{
  "n_layer": 19,
  "d_shared_expert": 0,
  "balance_loss": 0.00103,
  "lr_router": 0.00143,
  "head_dim": 64,
  "vocab_size": 8220,
  "norm_place": "pre",
  "qk_norm": true,
  "init_std_down": 0.0,
  "lr": 0.00858,
  "beta1": 0.95,
  "lr_head": 0.00938,
  "grad_clip": 0.5,
  "warmup_steps": 50,
  "batch_tokens": 65536
}
Below are experts of layer 15 (counted from 0) of a mixture-of-experts language model. Rows are named router (the router's row for the expert), gate (a neuron's input weights, with its number), up (a neuron's input weights, with its number), down (a neuron's output weights, with its number) and show model dimensions 0-63. Each number is 128 + 24 x the weight over its row's rms, rounded and kept within 0 to 255.
Before each expert's rows: "comes before" lists some tokens at least twice as common just after its tokens as in all text; "mostly gets" lists some tokens that are sent to it at least half of the time. This comes from a sample of Wikipedia text that the model never trained on. Tokens count by the router's weight.

# expert 125
comes before: " the", " a", " he", " his", " that", " to"
mostly gets: " when", " where", " However,", " because", " if", " while"
router [163 139 100 160 179 117 123 148  90 126 151 100 142 111 137 110 101 132 130 139 111 107  89 144 116 159 131 136  94 148 116 105 111 145 164 142 107 120 115 109 171 122 133 115 129 111 124 155 128 119 178 133 171 159 119 117 137 118 140  67 127 170  62 125]
gate0 [141 137 135 127 102 121 108 106 171 157  92 140 126 142 120 149 140  73  72 147 104 108 113 100 138 151 128  70 127 142 144 172 138 158 168 117 109 128 126 107 161 126 138 138  75 129 126 152 110 136 132 165 139 109 118 115 103 103 168 117 141 136  87  88]
up0 [122 187 110  92 140 146 153  94 133 131 142 202 172 122 124 152 124 141 130 133 109 130 124  79 142 148 135 170 153 127 102 117 120 143 148 105 139 164 136 140 120 131 117 161 120 102 114 115 129  90 145 110 148 137 120 139  87 132 115 121  90 109 109 127]
down0 [114 136 132 138 113 120 133 139 112 144 144 152 152  92 133 180 140  89 165 120 122 158 126  91 152 167 191 130 110 151 160 146 137 132 119  95 147 134  90 156  89 169 146 178 105 120 148 159 135 119  98 124 136 115 138 188 101 173 151 139 115 143 133 132]
gate1 [129 188  99  85 169 129 138 132 119 142 119 126 146 136 124  98 101 136 123  97 167 166 126 164 136 129 116 111 120 113 119 107 115 100 108 116 120 152 152 141 138 148  91 147 119 130 159 143 129 149 158 147 124 111  89 100 145 134 120 127 113 160  90  87]
up1 [135 118 100 117  81 143 120 156 134 113 185 125 155 167 101 138 152 128 153 152 143 139 146  65 107 128 105 144 166 131 119 106 135 113 153 128 130 149 133 171 122 128 117 161 138 138 125 170 138 106 136 168 118 157 182  94 150 115 106 161 140 117 184 140]
down1 [135 131 133 134  99 128 161 112 164 152 115 157 140  91 134 152 180  82 137 111 151  97 152 111 130 121 117  81 156 156 157 125 137 125 118 144 163 164 133 138 146 112 178 114 140 114 174 121 114  94 127 125 131 142 144 140 130 100  82 118 137 183  91 150]

# expert 24
comes before: " ", "\n", " 0", " 1", " 2", " 3"
mostly gets: " —;", "–1;", " |", "–0;", "–2;", "',"
router [149 132 100  75 152 153  92 144  76 162 141 112 167  93 124  91 159 106 154 153 161 106 131 126  91 148 119 127 119 137 139 159 138 143 158 173 142  99 136 146 183 143 117 102 146  80 129 135 137 130 132 119 132 186 129 114 143 136 128  89 151 159  87 142]
gate0 [131 151 110  99 166 126 130 128 133  91 134 132 154 120 123 172 109 137 148 147 124  61 117 177 115 141  94 127 125 128 122 129 121 159 161 143 117 103 127  96 119 129 138  89 107 139 117 113 145 145 155 149 114 131 140 153 145 130 131 124 122 174 121 100]
up0 [152 126 108 121 132 112  57  90 121 179  97 144 119 125  84 120 115 161 148 161 158  96 150 138 118 143 153 138 156 100  78 157 120 136 117 166 118 122 134 129 126 161 109 125  90 134 151  96 162 131 147 150 123 115 168 155 142 135 179 117 103 157 100  83]
down0 [145 100 126 145 114 125 145 115 128 163 133 118 136  94 134 144  77 129 112 136 120 148 124 105 102 148 161 159  63 128 133 127 121 120 129 126  85 146 173 113 126 138  86 114 131 129 116 124 150 175  83 122  91 127 181 154  87 127  82 134  64 103 108 153]
gate1 [128 120 120  57 196  96 111 148 117 159  89 120 108 111 103 110 112 182 166 147 130 128 138 160 108 147 100 156 121  86 132 134 113 173  72 136 107 154 133 110 123 121 107 110 124 123 110 163 126 130  92 115 118 114 114 154 100 159 137 128 120  93  94 173]
up1 [145 111 167 151  98 113 110 103 114 148 124 129 117 157 114 159 138 106 103 133 130 151 150 153 115 138 109 191 162  72 142 143  86 100 126 114  82 119 106 109 171  98 124 149 138 107 120 117 125 127  99  98 107 134 145  99 159  88 110 101 165 139 136 112]
down1 [136 125 125 133 153 149 121 122 147 166 127 130  96 121 142 105 123 130  86 115 119 131 131 160 177  98  71 152 124  97 123 108 123 180 106 130 135 154 149 128 110 111 130 150 145 135 174 135 137 154 123 122 118 143 138 103 153 123  87 141 118 126 137 134]

# expert 86
comes before: "\n", " ", " 0", " —", " 1", " 2"
mostly gets: "s==", " also==", " Born:", " Coordinates:", "|---|---|---|---|", " =="
router [169 120 124 125 168 150  96 141 118 150 164 115 156 140 129 124 163  91 135 143 160 115  71 146  90 140  92 120 116 141 136 157 117 142 143 133 130 160 135 140 137 124 127 110 136 113 145 121 149 142 122 139 141 180 128 108 126 133 119  93 139 166  80 133]
gate0 [105 172 125 118 115 122 117 160 134 163 132 112 143 173 120 115 109  84 138 125 139 131 133  86  91 121 142 157 142 153 117 120 111 119 160 117 163 153 109 126 134 147 128 118 161 135 149 166 180 109 104 134 122 141  73 161 118 177 133 155 126 146 111 127]
up0 [167 100 137  95 130 157 132 103 138 123 147 155 143 112 170 137 107 119 110 134 116  79 147 187 133 140 127 110 139 128 159 112 123 152 159 135 142 144 108 152 131 127  98 116 137 152 106 113 128 151 151 147 157 139 122 123 114 123 134 100 154 119 158 115]
down0 [141  80 139 117  80  95 146 147 137 141 109 149 154 168 138 138 112 138 122 105  94 126 105  98 154 131  87 132 153 147 113 144 117 127 102 137 140 169 134 118 154 118 124 112 165  90 146 163 113 132 135  90  76 161  81 138  96 147 159 177 127 130 104 122]
gate1 [139 129 166 154 147 108 117 166  72 124 111 106 146 111 127 139 142  91 140 106 137 107 102 131 158 117  82 123 143 180 134 167 110  73 136 157  99 128 127 149 108 122 115 111 101 168 128  88 173 124  89 126 142 156 135 100 131 117  83 112 135 129 124 111]
up1 [152 140 117 144 139  93  85 134 111 153 113 139 148 130 128 106 134 170 126 156  99 107 165 146  91 132 114 126 133  87 165  93  94 127  72 139  69 100 128 141 152  77 171 110 117 139 126 148 111  85 125 160 120 133 148 191 140 140 122 133 126 114 148 129]
down1 [106 114 182 144 121 172 137 109 162 123 113 135 135 120 126 145 120 133 136 106 156 128 122 125 137 142  55 128 141 175 177 167 135 149 137 111 134 162  87 123  94 145  75 116 124 162 114  97 166 114  94 122 159 125 138 109  95 107 146 137  87 109 107 124]

# expert 41
comes before: " |", "5", "4", "7", "1", "8"
mostly gets: " 15", " 20", " 8", " 25", " 17", " 30"
router [127 141  72 145 182 118 176 127 122 103 163 113 129 128 114  92 112 127 120 119 161  90 138 157 133 112  69 111 152 111 121 113 129 141 116 131 150 142 123 131 139 120 169 132 135  87 127 139 143 147 117 140 139 192 118 105 143 155 139 109 127 159 134 124]
gate3 [ 65 167 110 128 146 137 168 122 151 120 155 134 141 123  76 104 148 148 152 132 117 105 120 148 140 100 139  99 126 143 103 100 101 129 161 125 134 126 113 157 116  89 114  82 167  97 128 124 141 127 145 148 124 151  97 143 151  96 146 113  98 139 124 117]
up3 [119 124 135 162 132 122 114 112 115 109 168 137 110 125 134 143 128 134 132 152 152 198 105 106 113 102 110 107 146 115  81 209 147 104 127  88 159  93 120 105 141 143 117 200 124 142 127 107 110 111 154  96 146 127 105 143 110 146 119 160 108 127 123 147]
down3 [159 144 121 128 118 102 113 130 102 148 116 168 109 155 124 159 155  89 161 137 107 160  92 118 112 115 164 136  93  82 100 108 123 135 146  85 122 128 148 136 117 137 148 150 141 109 120  88 116  77 115  90 156  91 145 102 103 117  99 143 121 161 101  94]
gate4 [109 116 109 134  93 145 110 105 108 130 157 119 164 110 162 147 154 126 138 128 113 117 112  99 106 104  90 142  84 112 169 156 130 176 151 139 166 128 152 132 110 102 132 144 138 148 112 135 117 136 148 143 143 116 115 166 111 120 124 140 116 135 141 122]
up4 [126 144 120 131 127 119 111 128 132 131 166 162 123 172 134 129  73 111 137 123 129 129 142 118 172 109 156 102 128 166 143 112 123 140 160 128  85 104 113 122 162 138 168 113 163  96 156 157 139 133 111 140 130 138 169 125 119 124 150 109 115 102 145 111]
down4 [131 140 144  90 144 125 152 162 118 137 155 126 163 111 126 113 142 150 103 116 137 113 116 148 121 130 161 117 105 128 111 143 136 112 126 132 130 133 155 129 138 118  74  83 192 139 130 131 130  97 110 106 144  83 182 156  96 165 135 158 126 130 142 122]

# expert 19
comes before: " |", ";", " /", "|---|---|---|---|---|", " JPL", " ·"
mostly gets: " %", " JPL", " Votes", " MF", " Candidate", " Preceded"
router [120 158 109 144 137 129 180 144 132 171 168 143 181 146 147 101 135 115 131 136 135 100 130 136 132 138 105 119 128 104  93 114 127 170 127 127 102 120 109 113 127 113 160 105 129  86 133 125 122 187 123 108 116 183  89 119 143 122 115 123 115 181 118 112]
gate0 [ 88 110 170 136 128 120 124  91 142 137 123 114 171 153 121 126 135 126 160 118  90 107 109  97 149 108  99 106  97 127 127 150 127 174 105 120 118 114 112 112 113 126  97 139 161 140 104 100 130 167 110 102 137  98 118 149 105 148 123  95 127 140 128 112]
up0 [ 61 102 121 163 147 178  98 110 144 123  97 150 159 114 116 128 121 119 144 169 152  81 132 132 156 161 134 124 137 183 149 145  97  95 159 123  98 131  99 100  85 127 165 126 104 135 132 151 152 106 185 124 136 139  98 119 147  99 132 111 126 105 122 127]
down0 [169 151  78 135 146 127  69 139  90 131 134 137 139 132 160 128 130 123 173 117 120 133 143 138 155 112 101 150 150 130 125 141 141 138 109 103 161 110 101 115 146 153 162 108 146 118 157 138 156 154 159 153  71 180 117 113 105 128 140 112 154 147 132 150]
gate1 [133  92 129 156 106 118  84 133 125 128  87 113 112  92 162 136 129 139 130 118 156  82 114 105 129 131 141 126 127 134 105 129 102  82 160 145 114 146 122 136  97 129  87 151 162 117 123 106 103 142 126 113 112 134 130 108 116  54 138 100 112 118 107  96]
up1 [ 84 105 158 132 127 141 139 116 136 128 133  93 125 133 151 179  98 122 122 108 100 189 116 153 160 144 107 113 159 147  77 128  76 163 148 159  78 117 111 102 115 112 103 110 137 140 117 154 160 130 142 131 119 165 168 153 116  99 130 141 163 143 174 130]
down1 [147 163 111 175 140 135 142 144 100 132 133  88 189 137 107 123 144 178 127 141 136 112 130 100  92 126 122 111 125 136 134 117  93 102 101 158 124  89  90 146 116 102 123 143 131 101 101 153 134 105 147 123  75 187 135 117 155 102 104 100  82 148 105 158]

# expert 62
comes before: " |", ",", " and", ".", " State", " County"
mostly gets: " York", "shire", " Beach", " Northern", "ford", " Angeles"
router [132 131 109 124 170 154 165 128 121 169 168 139 132  97 130 116 138 133 161 139 137  92 125 138 143 149 106 125 117 129 109 134 152 115 133 146 113 113  88 121 155  96 146  66 144 122  93 167 127 146 114 109 139 168 129 101 136 145 138 104 153 163 113 121]
gate0 [117 118 133 149 166 164 140 138 130 148 108 101 106 145 148 162  88 142 109 134 125 145  79 152  86 148  97  91 112 117 125 167 104 141 105 175 146 122 142 123 131 105 139 105 118 100 121 105 184 158 134 132 175 112 139 118 114 131  96 146 118 118 112 156]
up0 [117 125 105 129 138 169  89 144 119 129 139 161 128 124 108 104 159 122 179 111 131  84 153 159 145 122 147 111 123 110 125 121 167 118 129  98 110 144 101 119 151 163 118 116 129 104 123 153 175 153  80 160 126 173  98 135 110 178 106 152  97 164 164 118]
down0 [118 118  97  85 122  86  89 116 136 123 122 148 100 128 120 127 119 121 159 149 142 114 137 119 140 123 203 137 112 143 145 145 151 141 129 159 156 158 150 156 125 170 135  92 147  96 109 158 152 179 117 100 116 127 115 118 167 116 151 103 137 125  80  89]
gate1 [112 110 137 144  88 123 123 122 143 142 100 117 136 138 120  88 124 132 122 134 135 106 121 159 124 137 116 141  86 133  74  91 184 138 138 161 135 119 136 132 145  91 148 101 154 114 144 172 137 123 152 126 102 150 113  72 172 110  99 129 160 141 138 108]
up1 [144 147 165 112 162 142 169  93 114 140 142 130 132 143 136 141 161 167 139 162 103 110  92 115 148 116 131 142 142 111 117 104 134 132 109  85  98  93 131 175 132  96 104 130 152 137 122 118 141 155 147 158 125 169 140 153 154  78 121  72 111 101 166 100]
down1 [149 121 145 121 132  77 154 106 112 163 142 121 152 121 137 136 155  97  71 122 109 151 153 171  91 143 149 119 100 140 102 117 133 128 122 143 130 119 116 139 130 128 145 140 144 120 100 103 138  90  97  94 118 149 110 124 112 157 101 137 111 122 178  99]

# expert 48
comes before: " of", " and", " in", "s,", "s.", " to"
mostly gets: "ment", "ination", "ion", "onom", "agon", "etic"
router [118 176 137 151 168 103 170 123 114 137 138 110 105 118 102  89 155 117 136 167 131 104 125 112 153 125  97  83  76  79 101 150 107 138 162 136 111 104 161 124 163 138 118 102 121 104 115 139 142 157 147 135 188 137 112 109 111 144 125 120 155 158 106 116]
gate1 [125 140 122 161 119 112 119 115 140 124 126 108  96  92 145 101 176  99 166 102 166 112 141  95 102 123 112 140 113  96 139  97 100 123 149  61 149 142  94 136 106 145 137 140 123 167 100 156 126 138 160  96 143 105 157 118 117 148 165 135 169 108  82 111]
up1 [ 90 100 127 118 142 159 155 174 142 167 144 125 120 142 125 152 136 175  98 132 111 133 152 139 183 123 137  90 145 143 108 136 131  89 115 125 105  92 120  99 123 125 111 156 108 132 103 111 132 118 126 164 109 112  65 166 114 100 170 114 106 123 106 136]
down1 [156 109 149 114 158 127  98 116 175 136 149 184 172 138 102 136 122 116 150 162 119  91 104  78 149 148 179 122 128 172 151 166 150  98 109 133 145  87 104 113 116 121  92 131 142 117 124 111 109 138 102 114  83 164 147 137 159 111 120 128 126 128 121 127]
gate2 [121 101 195 144 153 107 153  85 127 132 116 120 132  90 163 116 151 105 167 112 173 121 147 170 181 106 104 126 127 134 100 146 113 141 114  90 134 135 135 127 121 154 114 109 107 142 110 127 119  68 113 124 135 101 141 133 105 159 146 129  97 166 105 123]
up2 [131 130 125 136 127 143 154  77 152 175 125 118  99 157 162 141 171 126  96 158  85 149 169 125 125 158 124  91 136 132  90 118  90 125 108 136 123 117 148 110 143 113 130 131 152 133 140 113 121 142 104  70 146 118 162 111  97 130 122 150 151 140 118 152]
down2 [ 60 140  49 103 136 103 148 156 167 135 115 110 159 155  93 120 149 101 113  93 100 119 157 132 101 122 110 154 114  93 108  97 151 121 129 135 126 121 128 132 113 118 135 167 127 136  97 182 154 137 117 130  83 164 142 103 139 135 119 133 141  96 119 119]

# expert 20
comes before: " |", ")", "),", ").", "1", "5"
mostly gets: " 192", " 191", " 198", " 2009", " 194", " 1990"
router [127 147  99 143 154 137 144 191 102 122 133 133 172 107 130  86 114 120 132 136 138  74 123 136 133 134 105  97 118 108  95 109 133 117 123 135  98 106 135 109 136 113 166 132 131 110 117 179 150 134 142 152 140 164 123 120 154 117 145  86 164 146 135 100]
gate1 [155 175 146 150 144  97 125 139 111 103 164 140 149 126 129 124 116 110 182 117 109 108 140 123 159 164  98 115 106 164 178 142 122 158 131 116 141 141 108 132 126 101 118 168 165 122 110 124 126 149 165 140 182 160 126 137 159 154 128 142 131 150 116  82]
up1 [148 119 170 134 160 168 141 132 134 146 128 140  85 134 157 114 155  96 125 128 142  85 124 139 112 110 102 127 123 122 151 111 152 167 146 144 116 163 141 142 143  77 118 149 135 102 147 105  88 146 150 118 127 103 116  92 109 134 139 108 147  94 107 182]
down1 [126 128 168 130 173  79 120 128 144 184 127 142 146 134 120 118 150 118 143 140 159 150 105  86 113 172 103 156  98 161 151 136 118 139 146 170 153 140 140 110 161 114 119 112 134 141 138 139 104 142 150 142 149 150  97 112 151  76 125 115  99 134 136 107]
gate2 [132 129 146 145 132 140 118 149 146 119 129 137 117 194 144 112 144  93 125 118 116 119 181 124 156 111 141 115  92  99 123 135 135 112 153 159 150 103 105 159  83 126 139 126 151 130 121  95 145 152  88 129 112 136 127 146 133 135  82 118 135 115 133 148]
up2 [ 97 153 177 120 166  92 154 133 140 167 145 163 108  72 141 110 103 130 132 150 127 126  81 138  78  93 135 160 142 156 151 124 107 165 113 133 111 109 167 173 129 116 108 134 107 112 185 111  92 104 123 155 132  98 119 131 159 135 146  93 106 132 113  93]
down2 [129 138  95  76 139 103 143 105 102 140 108 149 115 131 125 141 119  92 111 147 150 132 129 158 110  91 131  98 152 162 107 145 128 165  81 123 165 127 108  95 128 153 135  89  88  87 144 127 161 144 148 117 173 137 104 104 130 145 131 160 117 112 144 132]

# expert 61
comes before: " |", "|", ";", "P", "_{", " JPL"
mostly gets: " JPL", " MF", " ·", " Candidate", " DF", " FW"
router [144 145  78 146 142 116 176 144 134 115 122 144 161 130 135 101 138 145 130 141 158  86 116 109 125 136  82 116 120 110 109 130 131 141 126 128 128  75 112  83 135 138 165 116 144  77 105 163 126 164 134 104 150 149  95 104 133 113  95 118 153 187 103 102]
gate0 [149 190 121  94 128 127 145 131 148 186 142 119 117 114 109 111 157 115 112  99 121 124 127 143 158 129 140 163 113 124 144 131 117 131 144 106 118 119 112 114 129 129 111 112 105  67 145 133 167 169 121 101 162 118  96  96 143 113 150 153 106 168 128 127]
up0 [104 138 135 119 139 108 127  99 133 140  65 108 125 142  84 131 120 156 111  99  97 158 130 164  95 116  94 164 134 101 113 134 129 130  99 144 157  88 170 167 138 126 125 140  68 135 150 129 116 126 117 135 157 164 145 110 160  94 199 142 127 125 140 100]
down0 [113 110 118 128 139 158 125 101 134 102 121 146 182  75 124 142 170 145 100 130 145 163 143 133 161 106 121 145 102 126 161 116 124 150 130 154 105 109 122 123 164 158 143 144  84  76 136 166 110 161 112 100 117 118 105 137 161 109 125 167 145 147 189 132]
gate1 [117 152 138 120 130 116 165 135 162 148 116  99 160 162 113 138 136 142 148 110 135 115  78 173 142 111 141 164 124  82 159 122 112 144 120 115 114 131 127  96 108 123 115 107 130 133 148 126 143 165  53 157 131 173 118 112  96 118 136 161 108 172 141 106]
up1 [114 132 133 125 101 107 117 124 151 147  93 191 184 133  86 125 150 112 107 135 103 144 139 146 151 145  90 178 152  82 116 169 145  98 125  95 137 139 151 125 151 168 137 112 150 101 128 117 128 149 141 132 160 156 147 102 153 161 139 105 124 120 124 105]
down1 [ 86 115  87 116 133 145  88  94 128 118 145  96 124  91 151 124 142 113 172 147 122 155 164 127 141 148  93 179 143 138 126 148 117 133 153 145 115 120 130 109 152 142 115 127 134 130 150 150 128 143 118 152 162 111 163 135 121  89 128  94 164 122 112 142]

# expert 7
comes before: " of", " and", "\"", " in", ".", ")"
mostly gets: " History", "ization", "ology", "ability", " Force", " Research"
router [130 168 118  80 166 137 137 141 143 145 180 108 121 118 146 108 117 145 155 187 137 118 120  93 137 138 144 115 111 101  95 117 123 137 150 133 117 121 125 148 163 131 124  98 154 100 103 139 198 140 112 109 150 133 132 123 129 146 144 122 132 162  99  91]
gate0 [135 160 161 150 132 114 122  99  86 135 112 107 138 132 129 116 114 113 133 138 132 126  97 162  91 160 155 105  76 110 121 118 112 147 131 159 104 176 121 137 138 160 142 149 137 133  46 133 107 150 139 124  95 133 126  93 101 178 153 120 133 128  86 182]
up0 [149 161 119 161 130 162  83 130 102 102 143 143 160 122 132 161 103 135 156 118 141 144  83 145 135 113 113 177 108 140 102 160 122 124 107  93 138 138 105 171 182 109 121  97 134 133 137 136  76 140 110 111 130 129 131  60 123 117 158 164 127 130 122  95]
down0 [116 149 135 152 123 112 120 108 200 146 162  95 113 138 130 129  85 124  89 149  99 160 125 156 142 106 101 111 112 107 131 150 112 161 163 136 121 111 121 158 111 132 147 176 147 152 140 113 113 112 157 119 111 114  91 123 140 117 193  99 148 148 146 124]
gate1 [137 108 103 118 117 171 173 129 135 119 171 164 102 115 101 173 119 125 126 159  98 160 122 142  96 130 174 159 135 135 143 102 148 163 143 113 141 114 119 105 163 132 126 127 111 146 130 130 129 124 118 122 164 194 116 122 153 147 178 150 139 123 115 148]
up1 [142 132 102 105 176 111 118 108 143 119 135 148 141 129 109 120 124 110 121  81 101 117  83  36 130  87  91 138  99 148 149 139  97 117  82  97 140 131 106  94 128 121 119 168 140 150 144 121 107 118 170 147 113  85 100 102 130 157 102 110 103 127 140 146]
down1 [114 113 116 123 124 121 135 120 112 116 130 106  83 122 118 144 122 192  84 171 109 110 110  94 101 150 154 125 159 145 148 131 130 125 128 141 148 132 155 126 146 147 134 165 148  82 149 136 146 126  88 103 106 169 187 139 134 129 137 140 117 159 125  93]

# expert 115
comes before: " |", "5", "4", "8", "7", "6"
mostly gets: ".1", ".0", ".8", " 6", ".2", ".3"
router [154 139  87 156 170  96 137 123 126 118 178 149 163 120 115  94 126 140 127 131 135  93 139 156 141 131  75 118 141 130  95 109 120 126 130 134 142 136 126 125 133 118 174 129 153 110 118 142 142 147 101 150 156 184 103  97 149 148 158 120 135 172 114 129]
gate0 [128 109 115 139 141 109  99  88  63 120 127 160 146 109 115 120 154 125 107 148 155 153  96 148 147  95 149 152 142 151 124  94 131 105  96 146 119 118 126 186 148 126 138 112 122 104  87  61 134 141 104 117  89 165 109  92 126  97  81 140 124 159 158 112]
up0 [186 124 149 130  98  82 125 116 121 145 119 152 140 152  95 116 128 141 159 133 157 141 148 118 144 141 112 135 141 154 113 107 139 103 107 145 124 159 126 146 161 134  86 145 198 103 144 107 165 150 139 114 110 161 156 134 130 108 104 145  78 115 158  97]
down0 [137 166 141 131  98 152 121 123 112 112  73 140 162 131 151 135 142 133 129 123 144 120 112 112 114 151 127 110 129 131 173 107  98 101 153 109 158 133 123 139 136 122 148 153 138 153 100 161  87 122 138 110 133 142 121  93 131 141 142 158 116 112 161 108]
gate1 [142  93 121  79 186 175 140 128 121 104 122 113  97  86  71 148 157 140 125 100 125 109 110 133  96 123 137 122 123 145  86 119 115 100 167 116 145 116 128 124 107 171 135 101  94  98 130 153 126 118 106 166 132 136 122  95 168 161 154 166 107 166 189 128]
up1 [142 150 151 106  69 125 166 184  75 157 126 117 173  96  86 153 159 140  99 117 120 143 105 133  90 159 111 109 152 118  93  95 109 106 138 143 121  96 145 135 120 141 131 138 130 130 109 120 134 151 131 137 119 114 100 154 167  88 175 146 176 168 179 147]
down1 [148 181 125 119 141 149 150 147  91 110 159 112 109 111 111 160 129  56 126  96 151 126  81 127 143 127  61 118 101 110 115 132 117 136 135 111 138  98 137 123 154 158 182 144 172 170 118 144 124 129 130 139 119 134 173 114  71 111  98 120 122 138 156 113]

# expert 88
comes before: " ", "\n", " 0", " 1", " 2", " 3"
mostly gets: " |", " 0;", " Total:", "–1;", " in)", " —;"
router [173 168 106 111 149 148  79 119  76 149 137 133 159 124 122 117 141 104 154 153 162 111  96 117  84 147 101 120 105 132 141 149 126 153 136 145 144 134 127 145 168 107 130  92 138  93 129 141 116 176 133 133 124 198 118 131 118 152 137  87 150 169  78 146]
gate0 [166  83 110 137 104 135 102 111 125 146 138 102 129 130 151 109 139 158 111 129 184 138 164 139  81 102 137  64 152 167 122 157 128 177 151 131 131 165 112 133 144 148 137 133 131 114 101 127  92 131  80 114  71 152 140  75 133  98 113 104 121 163 137 162]
up0 [123 113  92 154 111 144 117 111 126 159 150 112 128 103 132 102 136 130 153 108 125 109 148 138 143 162  94 105 134 127 124 167 134  78 126 157 157 112 138 152 169 152  98 126 165  83 106 132  74 121 158 141 174 112 131 105 149 136 115 126 119 120  89 112]
down0 [ 94 116 122 106 113 117  99 125 122 123 163 170 146 166 120 101 106 163 152 150 137 107 149 141 108 122 115 114 122 148 104 112  99 114  90 134  99 118 189 128 108  90 193 131 136 124 158 126 159 133 159 135 138  79 152 108 149 168 116 102 139 113 171  79]
gate1 [112 153 152 117 164 131 148 149 159 166 157 148 111 166 123 126 122 136 107 129 114 109 117 139 115 122 108 127 144 166 156 131 141 141 122 114 140 102 148 188 121 153 131 128 132 151  88 162 147 119 106 136 113 110  78 155 133 106 160 105  97 180 137 116]
up1 [114 111 113 135 119  89 135  76 118  72 134 107 150 135 101 126 130 160 172 151 177 132 124 133 101 106 133 118 110 109 124  91 134  77 141 127 102 130  98  83 125 142 116 189 152 123 138 127 123 147  92 150 151 116 138 134 106 147 152 156 135 117 133 160]
down1 [ 99 127 123 171 100 119 143 143 137 124 127 136 102 112 146  63 112 129  79 136 116 159 132 100 149 127 123 138 120 119 114  76 129  63 140 181 109 135 117 117 133 140 143 134  95 114 149 178 112 135 111 150 129 127 129 160 166 127 118  91 132 140 139 145]

# expert 97
comes before: ")", "==", "\"", "),", "===", ")."
mostly gets: " career==", " degree", "==Early", " awarded", "==A", " graduated"
router [141 163  92 141 131 146 136 184 105 148 177 148 137 129 131 124 137 132 131 136 159 100  97 134 145 165 126 128 142 108 106 149 135 143 126 117  94 110 138 119 158 127 148 100 152  79 123 143 163 132 132  95 119 139 113 142 134 126  98  83 157 144  96 101]
gate0 [108 151  87 163 110 139 131 169  94 124 159 148 132 147 115 140 116 167 127 136 125 126  96 111 139 167 105 106 190 135  98 159 131 129 117 140 118  69 146 144 119 147 139 121 107 125 144 169 173 125 160 128  92  95 136 145 139 139 115 128 154 111 150 118]
up0 [104 121 162 112  86 149 121 102 127 123  81 144 148 124 131 144 123 132 112 110  88 113 145 122 113 125 139 133 113 115 195 110 134 105 139 127 159 115  97 121 105 100  92 123 134 116 137 109 114 150 112 151 133 128 138 117 108  89 146 154 145 143 114 156]
down0 [132 140 111 122 128 139 145 151 110  92 187 116 110 156 104 121 120 121 155 141 112 109  83 128 144 120 164 167 160 119 114 113  96 141 136 120 130 136 162 126 151 121 125 134 126 113 150 133 123  88 153 107 109 120 122 135 133 177 144  92 120  67 140  93]
gate1 [109 150 110 132 143 162 111 165 140 127 168 121 154 123 162 133 161 116 160 120 143 133 103 115 116 134 114 142 175 120 119 143 148 179 145 121 139 134 132 107 136 156  85 137 184  42 134 134 135 122 120 125 114 124 115 115  99 130 131 127 132 122 136 100]
up1 [133 114 151 151 104  97 135 130 141 107 130  96 135 137 165 140 126 113 142 149 102 153 118 158  84 118 145 165 112 115 129 132 173 139 142 137 137 106 121 118 122 175 114 118 169 144 165 126 159 139 111 114 170 132 103  81 103 121 152 163 103 150 150 120]
down1 [138 152 146 120  75  94 133 144  93 176 127 108 162 135 144 117  92 124 127 136 121 126  99 137 141 126  91 155 148 186 123  72 133 142 129 101 108  75 164 111 137 102 102 138 147 125 122 104  95 120 108 164 144 149 154 118 106 154 130 115 157 164  82 131]

# expert 38
comes before: " |", " 0", " 1", " 2", " 3", " 4"
mostly gets: " 0;", " —;", " (aged", " ITA", " —N/a", " MF"
router [113 157 106 112 141 146 131 176 105 135 129 130 168 121 128  99 161 115 137 153 141 118 124 124 120 138 109 120 114 120 133 146 154 131 143 149 141  91 103 117 175 130 125  98 137  70 114 115 105 175 129  89 129 168 100 115 143 134 143 107 121 177 123 136]
gate0 [142 100 156 153 165  82 144  97 119 146 126 144 141 151 135 161 178 141 124 151 118 140  94 137 106 129  97 161 117 188 143 128 140 142 136  87  83  89 102 115 125 104 145 123 128 121 181 143 135 114 123 114 151  96 115 119 118 169 106 122 113 160 118 150]
up0 [121 144 141 112 111 106 129 126 139 152 126 167 166 144 137 125 169 141 145 147  79 111 116 148 140 121  60 153 108 102 152 110 160 118 133 143 112 132 111  73 140 120  91  69 100 122 113 131 147 136 112 108 106 130 120 112 124 101 143 133 142 145 117 186]
down0 [134 127 148 123 122 153 108 134 148 134 130 110 114 129 163  98 152  92 127 114  95 110 110 121 110 138 124 133 125 131 106 115 130 156  93  97 124  87 135  83 136 141 119 121 114 160 115 146 141  68 185 116  99 109 153 116 137 133 116  85 136 110 112 143]
gate1 [139 130 136 117 151 164 127 141 124 131 179 128  94 151 111 146 137  73 135  87 141 101 159 159 131 122 129 135 120 121 139 111 117 146 127 168 136 124  98 147 141  83 128  93 139  95 107 117 145 137 118  96 136 132 118  78 154 116 154 132 148 165 150 104]
up1 [152 115 126 157 156 161  97 145 130 149 174 165  55 151 133 132 165  90 122 143 145  94 130  78  91 107 172  92  91 151 142 169 131 143 161 118 127 184 119 121 121 171 126 138  97 139 174 138 115 134 102 123 139 172 129 119 131 149 121 123 114  86 127 142]
down1 [130 119 105 134  89  96 130  93 135 143 154 135 121 138 145 129 103 146 132 154 124 152  67 102 127 132 144 142 126 110  96 115  92 143 145 166 124 142 164 110 114 153 181  93 123 114 104 131 143  99 157 132  92 155 112 115 117 154 142 143 101 113 159 113]